From a checkpoint of a small mixture-of-experts model trained on Wikipedia.
Size: 8 layers, width 192, 12.7M parameters.
Training: a variant of SOAP for the experts, 4480 steps.
Below are experts of layer 3 (counted from 0) of a mixture-of-experts language model. Rows are named router (the router's row for the expert), up (a neuron's input weights, with its number) and show model dimensions 0-95. Each number is 50 + 15 x the weight over its row's rms, rounded and kept within 0 to 99.
Before each expert's rows: "gets" lists some tokens that make up at least twice as much of what it gets as of all text; "comes after" lists some tokens at least twice as common just before its tokens as in all text. This comes from a sample of Wikipedia text that the model never trained on. Tokens count by the router's weight.

# expert 41
gets: " he", " was", " it", " He", " to", " also"
comes after: ",", ".", " was", " he", " that", " and"
router:53 34 58 68 42 60 38 42 53 37 53 68 09 52 61 49 60 29 30 70 59 51 29 43 67 52 64 65 39 45 76 47 53 37 51 75 64 44 67 35 56 37 70 61 67 58 47 60 52 43 36 64 61 38 25 99 72 70 62 39 56 39 27 34 64 62 71 64 69 62 59 37 43 50 41 33 56 39 44 22 47 47 49 48 46 44 59 38 38 70 28 68 63 55 33 74
up0:56 57 41 54 45 49 24 56 53 49 45 45 51 50 29 77 53 72 57 56 47 40 41 72 59 74 65 65 34 76 66 58 60 66 37 79 68 73 26 57 39 45 43 31 57 67 55 54 45 67 57 40 48 38 28 40 38 55 38 53 55 26 20 55 53 39 43 50 54 33 44 54 46 47 63 39 62 42 43 33 48 60 32 41 21 23 52 72 33 51 15 45 75 29 40 37
up1:62 45 39 51 47 84 63 45 39 39 41 55 12 59 40 41 34 39 41 53 27 51 39 41 57 31 54 22 43 80 57 47 29 60 61 52 65 33 56 49 44 36 17 35 44 48 51 53 42 47 46 73 69 57 50 46 44 50 60 36 70 80 53 47 25 50 25 47 46 30 38 55 21 80 42 57 65 76 45 44 51 29 40 36 65 35 36 50 48 54 73 75 40 66 36 28
up2:45 37 50 49 48 41 65 29 28 62 65 23 75 43 69 19 56 67 52 47 45 61 59 62 56 26 62 50 59 57 37 63 30 44 31 82 32 51 48 54 36 64 55 57 58 58 41 70 53 64 83 53 58 45 72 16 52 71 58 60 50 38 42 49 58 49 60 28 50 71 36 37 55 57 60 55 42 38 33 68 52 65 30 70 46 60 48 45 42 62 57 32 76 49 59 13
up3:52 43 44 77 58 79 77 56 58 24 52 58 48 73 54 47 50 28 52 37 46 58 55 54 51 47 58 40 37 39 62 43 31 37 42 50 86 50 56 87 55 28 64 39 70 39 35 41 38 74 48 55 57 25 65 36 35 61 59 54 38 74 68 40 33 62 28 48 46 50 56 43 51 57 66 38 55 25 60 25 47 66 77 64 62 54 53 29 43 62 53 64 85 54 63 19
up4:48 39 32 59 40 50 49 60 40 50 71 45 53 54 66 23 72 63 72 52 52 25 31 49 50 47 77 42 51 03 82 44 61 35 24 50 61 58 48 28 65 43 28 69 35 42 66 56 53 24 38 44 29 37 59 74 81 65 55 52 56 65 58 49 58 53 54 52 50 35 31 52 31 48 43 49 36 48 34 47 63 47 00 24 73 44 39 16 46 67 35 30 31 43 57 56
up5:33 39 76 45 55 60 58 59 41 62 32 75 31 63 62 70 58 50 38 47 24 78 60 47 76 72 76 58 51 41 62 40 64 57 72 58 35 50 65 22 47 43 54 32 74 60 68 66 27 56 50 57 68 62 58 15 57 46 78 58 51 49 62 58 26 45 41 66 49 55 49 36 60 62 52 65 52 78 44 64 75 48 33 60 64 43 45 65 56 52 51 69 31 20 53 45
up6:32 39 32 60 41 43 62 63 58 45 10 52 56 38 52 29 27 65 48 51 52 63 58 45 54 72 53 38 52 81 69 83 39 33 41 50 35 63 69 44 71 74 65 45 48 63 48 71 16 27 23 59 21 56 54 76 62 62 57 59 42 27 38 72 25 16 52 37 51 69 42 26 62 38 50 55 37 68 66 45 58 38 53 49 60 59 45 61 23 52 44 49 31 05 37 32
up7:45 68 54 67 63 69 39 47 53 40 33 45 43 51 45 49 60 47 43 64 45 50 47 65 66 29 69 50 48 63 42 20 13 24 32 83 42 54 29 56 40 65 51 41 80 63 65 31 60 55 55 35 29 39 64 66 60 68 22 56 85 35 38 47 35 72 31 69 67 53 62 55 48 52 51 49 31 63 41 64 83 48 33 48 64 35 47 46 41 56 41 54 49 65 40 40
up8:31 40 73 44 46 52 32 21 27 47 22 40 47 35 33 99 55 46 46 21 40 68 43 54 72 49 99 42 65 39 72 30 57 80 58 80 44 37 41 56 52 78 31 32 51 66 61 46 38 31 34 56 41 31 51 67 55 44 44 63 65 50 33 67 60 54 42 72 44 28 30 63 50 50 48 54 40 29 62 65 34 55 57 51 40 38 63 17 67 53 46 69 40 40 43 46
up9:61 72 36 45 44 54 24 53 44 43 71 41 73 41 43 78 49 57 74 42 67 59 45 34 62 67 47 57 39 57 66 44 55 53 70 56 42 58 30 31 88 75 21 49 52 50 57 23 89 33 62 68 25 42 37 54 56 22 54 37 34 47 31 35 66 48 70 57 70 55 71 52 46 37 17 25 65 43 28 57 43 51 52 44 53 29 45 49 55 42 85 44 20 60 43 29
up10:42 43 54 74 41 75 20 31 58 38 60 52 44 59 60 29 77 31 54 65 19 31 28 56 49 62 50 62 80 53 53 58 62 54 70 42 61 59 33 44 62 36 53 36 48 63 64 62 50 52 45 79 41 55 49 27 54 33 53 63 32 17 44 51 72 61 52 56 48 63 45 48 72 41 37 59 54 47 64 57 40 35 30 37 35 22 60 60 23 55 52 72 44 56 54 69
up11:26 61 57 64 53 43 82 79 52 55 40 47 44 56 59 65 60 29 35 24 49 49 46 72 63 57 57 46 35 68 52 24 51 42 32 64 64 69 44 46 44 37 24 36 39 51 38 71 65 52 56 64 65 26 45 73 43 36 36 38 36 41 55 42 29 52 56 72 46 53 67 34 61 59 54 25 39 42 53 32 39 57 40 34 26 58 36 26 45 99 29 45 22 67 72 44
up12:72 48 17 59 41 24 45 33 61 54 45 48 62 24 53 57 35 66 31 35 41 60 59 32 28 65 34 30 22 40 33 44 68 62 60 74 46 34 64 58 54 78 56 51 58 57 42 45 51 67 45 51 31 45 32 33 59 45 23 02 36 49 69 59 69 49 51 66 52 69 46 50 61 48 41 64 79 36 57 58 38 54 36 63 56 40 78 59 26 82 29 30 49 48 69 45
up13:36 32 80 72 28 54 40 64 47 53 49 59 20 39 60 52 40 49 66 48 43 56 36 61 63 59 48 42 34 60 39 60 24 43 58 55 32 68 65 48 50 61 62 43 74 65 35 30 78 38 63 29 48 32 41 50 57 58 46 48 69 37 61 43 50 67 60 39 53 76 42 31 62 50 62 35 61 70 76 50 47 43 28 65 54 17 73 71 58 68 46 53 29 30 78 42
up14:54 57 36 72 59 73 37 56 61 61 76 55 34 49 51 61 43 50 31 55 72 23 36 34 47 39 63 42 71 51 54 75 69 49 58 54 50 21 32 49 50 52 39 43 34 59 30 32 46 44 68 51 60 61 39 66 29 28 17 70 74 42 45 31 58 47 41 69 29 38 69 36 74 65 44 54 58 32 46 48 61 46 54 49 55 39 78 53 60 50 57 46 49 97 30 55
up15:59 45 66 46 32 34 56 68 65 85 36 41 39 54 58 44 56 67 63 21 86 61 55 62 68 61 50 64 59 44 46 52 77 40 52 64 82 30 47 33 65 49 43 54 51 71 51 59 44 57 37 41 62 51 46 81 92 53 42 53 45 58 49 34 43 81 48 39 38 51 49 55 47 69 65 49 40 36 46 64 46 42 35 22 64 45 49 70 31 75 00 81 56 58 85 72
up16:77 53 26 32 22 79 41 22 56 38 59 64 38 64 66 66 40 25 60 26 44 41 81 60 52 56 27 63 53 58 68 63 29 51 85 57 40 61 37 29 63 45 55 56 37 38 30 47 38 48 69 62 49 42 46 52 74 46 39 51 67 32 38 52 46 45 37 48 45 33 21 32 54 35 48 64 44 21 50 48 61 35 53 36 57 65 60 40 55 78 37 96 45 52 50 57
up17:40 41 48 48 66 40 31 24 49 53 62 49 45 44 59 53 67 34 47 40 39 49 49 59 31 40 32 84 74 10 35 41 55 51 55 34 51 20 44 39 52 48 26 64 57 73 34 43 44 36 24 48 56 62 52 42 64 64 55 42 45 73 39 47 55 69 47 34 59 55 60 65 48 60 23 66 60 39 67 31 53 30 41 37 34 52 81 58 63 41 51 58 53 57 63 42
up18:51 40 71 61 57 49 57 39 79 25 41 46 55 67 80 61 38 36 50 78 72 33 46 36 76 50 51 52 47 32 36 73 46 50 06 54 71 39 56 41 42 44 43 48 38 61 39 57 43 75 68 37 65 58 27 50 68 49 58 40 49 44 62 49 56 51 37 66 52 34 47 44 65 14 41 34 32 34 31 69 52 47 74 48 40 58 44 60 59 69 59 54 33 52 44 56
up19:56 48 41 33 66 36 60 34 61 64 39 40 51 37 89 43 57 49 63 41 42 70 55 59 50 44 42 47 33 30 44 44 67 56 27 87 40 46 67 60 50 54 46 37 73 63 24 48 45 55 44 64 48 44 30 56 70 33 64 74 78 73 37 61 37 29 30 54 30 55 74 44 35 45 70 33 34 67 79 49 46 34 49 37 66 39 60 51 34 62 29 55 36 49 37 37
up20:42 44 54 63 46 45 40 62 60 61 52 32 41 46 50 69 23 48 57 37 37 31 42 62 41 79 41 55 41 55 39 60 53 44 48 52 40 34 59 45 53 60 53 33 54 42 67 60 27 55 71 63 44 44 56 47 46 51 49 44 50 62 45 24 28 36 82 39 53 33 53 55 82 60 41 49 59 66 89 64 35 40 49 56 79 44 59 54 53 53 45 36 31 55 68 61
up21:65 67 41 22 51 54 25 55 58 43 61 31 41 54 62 81 70 40 46 35 67 64 47 44 40 29 24 68 80 70 33 52 25 50 45 77 49 48 48 16 46 56 58 59 61 47 38 59 56 65 63 62 68 17 68 39 55 33 34 50 46 48 31 54 29 57 48 68 66 45 60 64 44 33 68 54 62 50 34 52 82 68 41 66 44 33 44 60 43 37 31 32 48 53 60 62
up22:50 44 85 49 57 66 38 41 42 69 39 63 39 12 49 47 56 28 53 52 52 57 72 53 73 57 39 61 27 37 28 41 42 61 59 44 54 36 51 77 60 63 55 39 54 32 37 51 46 75 39 27 62 46 29 45 24 41 23 51 46 45 54 50 40 49 51 32 42 53 48 66 70 59 49 37 55 24 57 27 43 14 68 22 65 59 67 41 23 23 28 67 54 69 43 67
up23:52 50 76 52 44 46 40 35 78 78 45 53 20 53 61 30 59 52 42 56 49 74 44 52 38 38 59 64 49 55 51 72 49 47 50 69 81 61 64 60 59 92 43 41 41 39 45 49 70 48 36 60 34 52 47 55 40 58 44 74 77 70 63 43 83 56 80 34 40 55 74 61 39 28 64 37 51 42 35 63 42 45 62 51 39 34 90 53 37 40 29 75 59 59 57 46
up24:43 63 61 50 32 69 66 60 81 59 77 46 63 51 36 42 50 59 62 34 29 51 25 56 84 32 46 56 58 60 51 80 63 22 64 53 40 60 29 30 61 24 51 58 66 41 19 21 48 30 62 43 59 51 69 32 77 64 30 23 50 28 36 65 92 51 63 51 24 47 48 42 50 45 49 42 40 36 29 24 35 42 26 20 64 75 53 25 27 39 32 79 33 50 51 48
up25:49 61 63 50 61 25 46 34 36 55 49 23 27 66 42 38 53 47 48 34 77 18 50 70 44 33 42 28 47 77 57 41 74 42 59 62 67 44 63 21 49 53 29 67 39 67 25 32 51 45 47 35 48 60 41 08 46 48 22 55 81 48 57 28 43 55 59 28 41 35 61 39 45 53 38 47 44 57 42 50 61 47 24 46 44 42 81 44 56 55 41 82 61 28 46 53
up26:57 66 75 67 41 42 80 21 32 43 50 60 35 00 55 43 39 54 53 34 72 54 36 28 21 45 33 27 72 52 58 55 62 31 41 52 37 35 53 71 48 37 37 47 53 64 19 65 56 74 18 31 73 24 80 64 79 37 59 61 42 55 40 33 24 51 61 48 57 51 70 32 42 50 43 44 41 50 74 30 44 31 51 32 39 39 56 26 43 25 46 47 61 41 31 64
up27:71 43 66 75 28 31 35 24 58 35 59 33 56 33 37 52 68 39 32 48 42 67 43 36 47 58 40 57 48 76 58 46 70 39 59 48 57 58 66 64 36 31 56 42 61 59 31 30 87 35 32 48 57 54 48 64 47 49 42 61 45 66 54 46 66 44 59 48 42 62 40 56 59 44 35 54 65 51 65 37 69 49 45 50 52 50 71 16 62 66 53 44 67 36 46 62
up28:49 49 40 36 76 65 51 59 52 25 56 46 65 40 44 49 63 45 56 46 71 38 54 70 36 72 42 54 54 77 37 88 38 54 43 59 68 53 50 18 20 56 62 50 43 60 63 54 72 53 18 59 55 69 48 64 37 42 31 68 33 56 38 57 34 41 40 54 68 67 41 28 48 29 28 56 70 67 65 66 48 35 59 35 52 51 52 72 42 29 63 23 57 58 77 51
up29:46 71 20 26 33 33 58 45 45 53 47 41 57 46 46 22 73 56 61 49 49 38 27 44 59 47 58 75 41 57 59 51 59 68 37 49 63 30 46 41 48 29 49 63 49 69 44 38 32 68 77 49 34 97 65 47 60 19 57 43 60 27 42 32 64 50 71 59 55 45 56 80 48 46 33 64 41 58 23 49 72 42 44 32 37 76 62 52 23 28 32 42 69 47 56 26
up30:47 66 59 70 47 42 47 33 59 59 48 42 72 43 54 40 41 51 64 43 17 60 65 35 51 69 53 46 64 48 51 43 66 14 56 57 75 33 42 11 47 55 62 65 47 57 43 42 53 23 84 54 36 67 70 47 55 38 50 51 33 65 27 57 56 35 77 70 49 56 20 26 51 42 31 59 70 10 77 47 42 46 66 87 53 48 49 73 53 55 54 73 44 52 49 30
up31:58 40 45 45 67 49 48 64 62 29 43 29 45 52 17 25 44 39 34 53 31 56 68 66 46 65 40 48 36 41 87 54 35 73 53 19 49 43 41 46 58 40 50 45 54 42 53 39 35 60 32 36 65 61 61 78 50 37 57 40 30 69 46 42 65 77 34 50 50 40 59 41 44 52 45 42 48 12 48 35 55 29 48 43 49 43 58 31 82 44 64 80 52 61 90 73
up32:30 64 37 56 35 52 47 39 56 44 30 62 39 55 76 66 50 35 40 43 53 51 57 35 53 58 53 54 29 41 36 61 35 74 57 64 48 47 27 17 63 57 63 16 54 53 45 42 84 62 47 38 49 43 30 34 64 55 67 47 69 26 66 76 32 54 52 51 76 52 71 56 40 78 48 67 52 56 42 65 48 37 47 29 47 49 61 74 50 45 39 38 56 52 61 42
up33:62 54 32 50 52 43 60 77 37 55 47 17 29 72 31 40 19 45 32 69 59 60 41 51 53 60 59 61 61 47 42 32 18 24 51 41 74 61 47 68 60 52 26 58 23 38 22 37 71 59 59 89 53 57 57 42 57 61 72 48 14 49 72 48 44 65 29 40 41 48 35 35 53 62 37 50 60 65 12 47 57 35 48 75 30 38 64 33 65 71 53 50 58 59 52 51
up34:31 43 44 54 56 79 65 50 51 45 42 30 42 57 57 55 58 62 64 57 32 42 37 54 86 44 36 26 60 30 62 40 56 49 28 47 59 40 53 71 78 55 38 49 37 33 55 49 46 46 46 41 49 42 53 54 49 57 41 50 56 58 38 58 58 70 32 42 53 90 48 49 50 10 51 62 49 85 92 45 23 37 30 41 15 27 34 45 58 78 39 78 41 53 63 35
up35:38 55 57 36 36 55 68 23 36 44 60 54 34 35 73 22 54 41 37 46 35 66 49 74 28 30 44 37 34 56 35 18 52 60 49 77 43 36 41 29 68 76 39 21 39 39 61 27 58 38 58 60 28 13 74 39 71 56 62 75 20 75 68 60 63 44 39 74 67 51 51 57 32 78 47 27 43 73 74 57 56 60 58 71 62 30 24 46 64 55 55 34 46 53 39 48
up36:47 72 55 49 28 24 35 49 41 74 61 53 50 37 54 69 44 21 61 77 46 48 52 49 40 68 52 57 67 66 54 41 39 75 43 38 50 45 86 44 40 40 33 38 23 48 67 43 19 30 48 15 59 60 32 51 39 47 81 59 44 65 60 40 53 56 41 65 46 58 48 36 76 61 56 67 50 31 81 40 45 53 50 66 65 48 53 62 46 58 32 29 21 51 32 78
up37:50 59 54 36 68 73 32 81 52 60 48 50 44 53 58 70 38 55 95 52 70 46 56 38 37 22 28 53 56 46 27 47 65 44 11 77 77 53 40 24 54 57 68 43 61 52 33 25 68 52 38 13 57 78 65 37 36 42 55 54 36 39 57 72 20 36 79 31 68 44 38 44 53 22 42 53 39 56 81 55 61 54 65 32 58 41 35 49 39 49 49 36 64 39 53 62
up38:41 37 32 53 56 46 77 60 52 33 48 36 59 46 54 50 76 23 67 29 59 67 57 56 57 44 27 52 24 38 68 30 55 69 67 66 78 74 56 46 39 61 24 57 42 32 67 35 42 40 53 53 71 39 35 68 64 66 30 40 73 64 49 65 65 55 37 51 03 69 63 36 67 57 45 48 70 51 71 51 28 34 40 36 61 32 45 13 52 45 75 31 31 66 62 37
up39:40 63 29 14 61 56 42 47 27 54 40 50 61 19 42 12 65 29 69 56 62 55 53 41 68 54 45 68 45 40 84 49 56 65 52 25 43 72 70 65 53 43 23 56 29 61 35 74 48 72 52 57 78 55 49 36 73 46 49 39 43 21 23 58 39 50 42 65 48 58 36 45 65 74 44 82 42 44 57 86 47 61 56 44 35 61 58 67 68 44 74 44 24 47 60 47
up40:26 59 32 41 57 26 46 42 61 42 60 32 69 32 27 55 44 64 68 27 20 45 63 38 46 75 46 59 56 49 89 85 10 45 50 44 50 72 53 42 39 46 79 53 53 61 32 55 62 47 29 61 29 75 22 71 44 78 56 74 59 57 36 42 51 27 77 65 46 28 62 47 57 32 28 71 50 32 31 56 57 52 47 65 70 54 61 53 37 65 58 47 42 71 14 36
up41:41 69 50 32 38 39 46 29 50 46 38 42 75 71 39 47 43 45 25 40 60 19 48 55 45 68 33 61 55 72 38 26 61 34 40 50 31 76 37 47 73 58 85 84 54 37 29 35 21 73 66 70 00 43 55 55 45 51 63 44 48 53 43 75 53 34 27 51 37 74 55 34 63 38 64 52 47 53 52 43 81 53 60 40 66 66 15 62 59 68 60 53 67 35 83 69
up42:31 32 66 63 70 69 43 36 62 57 44 12 44 24 44 48 45 58 51 54 31 28 78 29 28 31 46 27 60 54 03 20 19 52 42 44 54 42 43 95 68 34 55 49 56 62 41 59 60 51 20 41 41 41 41 32 36 39 35 48 50 24 47 48 38 36 42 52 33 56 74 30 65 45 50 39 41 48 74 69 54 46 45 46 61 34 41 24 25 58 47 46 50 64 59 40
up43:70 48 68 83 58 51 59 63 34 48 32 54 48 67 48 28 40 51 65 49 51 66 57 48 57 63 49 37 42 46 30 57 56 62 50 65 59 55 40 67 70 35 40 47 49 13 46 62 83 44 35 19 54 54 63 50 51 32 33 48 74 73 58 69 61 35 61 08 32 43 47 25 62 33 58 58 60 62 40 67 71 42 62 66 28 61 61 67 49 58 63 59 48 48 39 87
up44:55 38 58 67 69 43 51 54 66 28 56 71 40 51 72 26 49 44 35 69 33 53 59 54 27 66 58 49 53 76 37 35 55 71 44 48 59 34 74 57 50 81 37 47 45 51 78 53 75 67 36 34 61 54 54 26 32 72 41 72 39 55 37 41 63 56 75 37 43 47 50 59 56 53 41 66 50 62 71 86 26 31 37 61 71 60 67 40 48 52 64 22 58 49 51 45
up45:58 39 51 40 62 81 63 42 64 39 57 27 44 32 45 75 48 47 39 48 60 46 48 52 40 45 39 45 38 53 56 34 47 54 54 38 81 42 40 72 61 36 73 58 52 60 65 27 72 62 55 52 54 48 64 51 22 39 42 62 27 47 45 55 18 45 75 52 52 56 33 37 43 70 67 48 29 60 19 56 51 51 36 62 95 42 52 45 39 31 41 33 57 47 44 47
up46:73 22 52 36 67 56 39 55 50 53 44 63 63 73 70 49 63 44 66 43 31 49 47 63 49 57 44 53 35 59 77 27 63 82 58 37 47 54 55 39 62 30 42 52 20 36 49 46 44 54 55 24 86 50 68 34 35 48 32 48 49 57 49 63 48 41 34 42 24 45 56 59 57 43 76 57 57 16 48 39 50 68 29 48 48 45 25 66 50 69 40 18 49 58 53 66
up47:54 52 50 43 21 58 56 65 38 50 74 60 44 46 63 34 63 38 50 27 38 52 51 62 42 30 53 68 28 33 26 55 41 59 39 32 37 31 54 44 54 71 64 21 61 40 54 69 35 28 56 70 22 58 23 43 22 62 89 43 42 44 62 51 57 52 48 41 52 46 45 62 61 21 63 40 35 58 70 32 50 83 45 48 63 41 61 54 40 50 57 73 57 57 62 39
up48:39 24 54 42 27 24 53 56 49 57 65 69 77 63 29 45 62 53 49 64 52 27 51 59 76 43 40 66 54 23 34 54 74 38 44 52 67 60 77 29 57 47 64 33 84 39 49 71 43 43 60 50 50 47 37 50 30 59 54 57 49 32 81 39 52 45 73 53 58 37 89 41 55 63 56 58 38 35 28 61 59 70 39 66 55 65 73 28 54 56 47 72 30 89 54 68
up49:40 56 75 48 49 71 37 68 50 51 53 58 47 34 28 79 60 32 50 66 52 67 48 42 52 49 54 42 63 33 75 46 52 51 37 55 88 50 48 52 40 34 61 42 68 76 56 87 21 70 42 48 26 47 77 60 63 51 79 79 35 78 36 42 43 35 58 45 37 53 31 52 57 59 45 59 57 32 45 38 25 37 32 33 51 54 69 49 28 42 29 61 32 26 25 49
up50:43 53 36 40 69 34 39 51 27 24 56 42 65 62 36 69 52 40 75 39 83 67 81 28 35 60 60 43 60 79 22 38 16 42 30 61 45 42 39 59 36 56 53 32 58 67 41 43 59 59 71 67 92 37 41 58 10 70 44 57 60 54 53 63 45 51 15 38 63 67 54 46 69 62 45 31 59 53 54 58 42 55 47 74 35 30 27 29 51 47 67 44 59 37 67 41
up51:37 60 64 31 58 39 73 59 54 21 32 63 51 54 43 50 49 51 75 56 48 58 36 26 21 58 37 32 50 60 54 45 56 53 53 59 35 73 00 42 44 46 54 08 35 62 74 76 92 70 57 50 57 72 29 73 46 88 47 54 45 77 65 67 51 58 23 71 60 47 51 40 05 45 44 55 41 55 61 62 38 48 33 34 54 62 54 48 52 40 70 39 47 77 60 58
up52:31 63 38 58 71 67 33 60 64 29 46 55 39 27 47 65 48 48 70 27 33 45 52 45 35 20 31 71 43 29 62 56 31 67 55 53 34 72 36 48 28 60 66 42 62 57 31 59 37 52 64 39 56 42 31 59 34 55 38 37 41 65 42 61 28 62 32 64 60 54 34 53 77 38 53 28 43 37 42 34 56 72 71 39 46 36 46 19 43 35 53 57 41 56 41 59
up53:42 35 56 60 42 50 73 50 57 07 67 68 42 41 46 44 74 75 53 81 52 64 42 41 81 37 28 44 37 62 21 25 44 76 65 20 53 46 69 40 55 49 47 74 51 30 47 52 41 48 27 34 58 41 47 48 33 60 33 64 66 45 59 45 67 45 52 63 33 36 74 26 41 94 50 69 67 74 30 46 47 47 16 81 57 37 43 71 25 65 27 68 38 36 47 45
up54:56 47 40 66 37 66 53 70 29 39 51 70 39 41 53 44 52 57 21 68 64 39 61 61 81 31 55 32 66 71 71 62 69 46 35 43 54 56 68 29 76 57 35 57 59 56 38 56 34 72 49 64 28 30 47 58 36 44 57 58 44 52 63 38 23 68 35 71 72 61 51 47 48 80 13 79 52 53 31 48 64 66 34 54 39 75 72 63 80 50 68 49 46 52 17 33
up55:36 67 58 40 44 33 44 37 32 31 32 45 24 52 67 33 42 62 19 44 71 62 35 37 29 13 35 49 44 37 27 51 77 58 34 41 42 45 46 53 80 75 51 45 84 46 56 36 52 43 47 54 41 57 32 45 45 73 62 34 43 43 35 48 48 39 86 47 61 53 69 51 45 98 63 68 28 34 70 35 49 44 51 54 82 56 37 60 50 70 35 36 65 69 55 58
up56:48 59 64 48 77 43 80 41 68 26 17 63 40 44 71 45 37 44 49 49 51 34 55 71 59 64 43 45 95 68 49 83 39 36 65 73 63 45 47 57 53 61 55 42 48 58 56 37 33 48 28 67 52 43 53 44 53 17 41 26 64 43 52 59 27 45 71 50 67 51 58 39 39 49 60 64 46 50 52 41 80 75 33 44 46 62 56 52 32 55 56 63 36 61 70 38
up57:48 52 44 66 46 39 45 27 23 43 52 26 64 28 58 29 43 61 62 54 57 42 26 55 39 54 92 54 49 28 65 51 65 77 60 62 29 48 60 66 54 43 29 59 23 24 66 46 25 88 27 59 31 66 47 46 37 62 40 44 56 60 43 50 19 59 21 34 50 54 38 49 48 39 55 51 65 36 74 18 62 57 56 55 40 56 99 64 54 51 58 60 58 62 75 49
up58:52 43 35 53 79 40 38 66 46 56 48 61 54 64 61 67 51 82 75 46 58 64 65 40 49 58 56 26 58 35 52 52 41 73 38 79 44 25 51 37 56 41 35 30 29 36 66 46 72 66 61 46 47 60 46 43 51 48 73 44 25 69 48 33 50 43 74 59 19 22 51 65 56 52 55 41 45 32 54 30 50 51 86 36 65 45 37 60 42 29 42 66 51 32 30 77
up59:18 22 34 65 74 57 32 38 32 40 55 49 38 56 51 42 65 57 69 29 29 29 42 48 42 71 49 50 69 14 59 66 66 40 28 25 52 18 65 46 58 74 50 62 60 70 43 80 53 65 51 46 21 66 55 81 70 60 48 50 29 36 42 50 44 60 68 81 54 80 58 44 26 53 37 47 48 37 62 32 35 55 54 63 71 56 62 56 61 37 24 70 28 44 63 59
up60:70 43 34 69 25 49 52 32 77 23 37 48 53 46 44 66 77 21 59 76 49 52 36 62 38 52 35 48 41 59 32 59 59 58 51 30 66 54 44 34 67 54 48 57 63 75 25 20 42 55 52 68 37 48 34 46 28 45 56 24 55 60 43 45 44 72 35 34 52 43 41 70 77 36 60 33 44 58 77 56 53 59 25 64 38 41 40 53 57 45 45 60 22 55 20 45
up61:38 40 50 44 54 76 51 48 34 49 34 22 46 43 53 64 27 51 47 66 37 54 48 38 27 75 46 61 38 68 62 51 73 33 58 57 42 35 35 51 58 58 45 17 47 65 42 45 49 46 51 74 45 23 50 75 34 39 34 39 31 45 33 32 29 42 41 60 38 17 57 49 60 38 67 76 49 58 60 51 51 75 49 53 71 31 45 36 67 41 40 48 40 72 64 32
up62:66 68 42 43 44 53 64 62 66 41 50 71 66 72 69 33 42 58 61 67 46 57 35 64 50 81 58 42 31 55 79 43 38 62 51 56 31 78 29 58 58 26 40 55 32 60 40 44 50 71 45 70 78 60 58 35 36 36 35 53 73 29 52 66 72 62 66 46 62 27 63 25 52 74 90 81 27 48 39 64 50 58 62 21 39 54 67 99 53 26 65 44 58 33 56 37
up63:56 40 29 44 49 65 55 53 58 32 53 51 00 54 25 60 11 35 58 47 72 35 51 48 63 54 62 46 64 66 39 52 39 57 39 25 52 23 64 51 38 69 38 39 24 31 34 41 46 41 64 70 69 59 32 63 33 63 75 18 64 47 88 56 20 45 24 36 47 38 41 45 43 64 63 56 71 33 32 58 43 27 42 40 67 72 52 54 39 67 59 50 68 59 43 50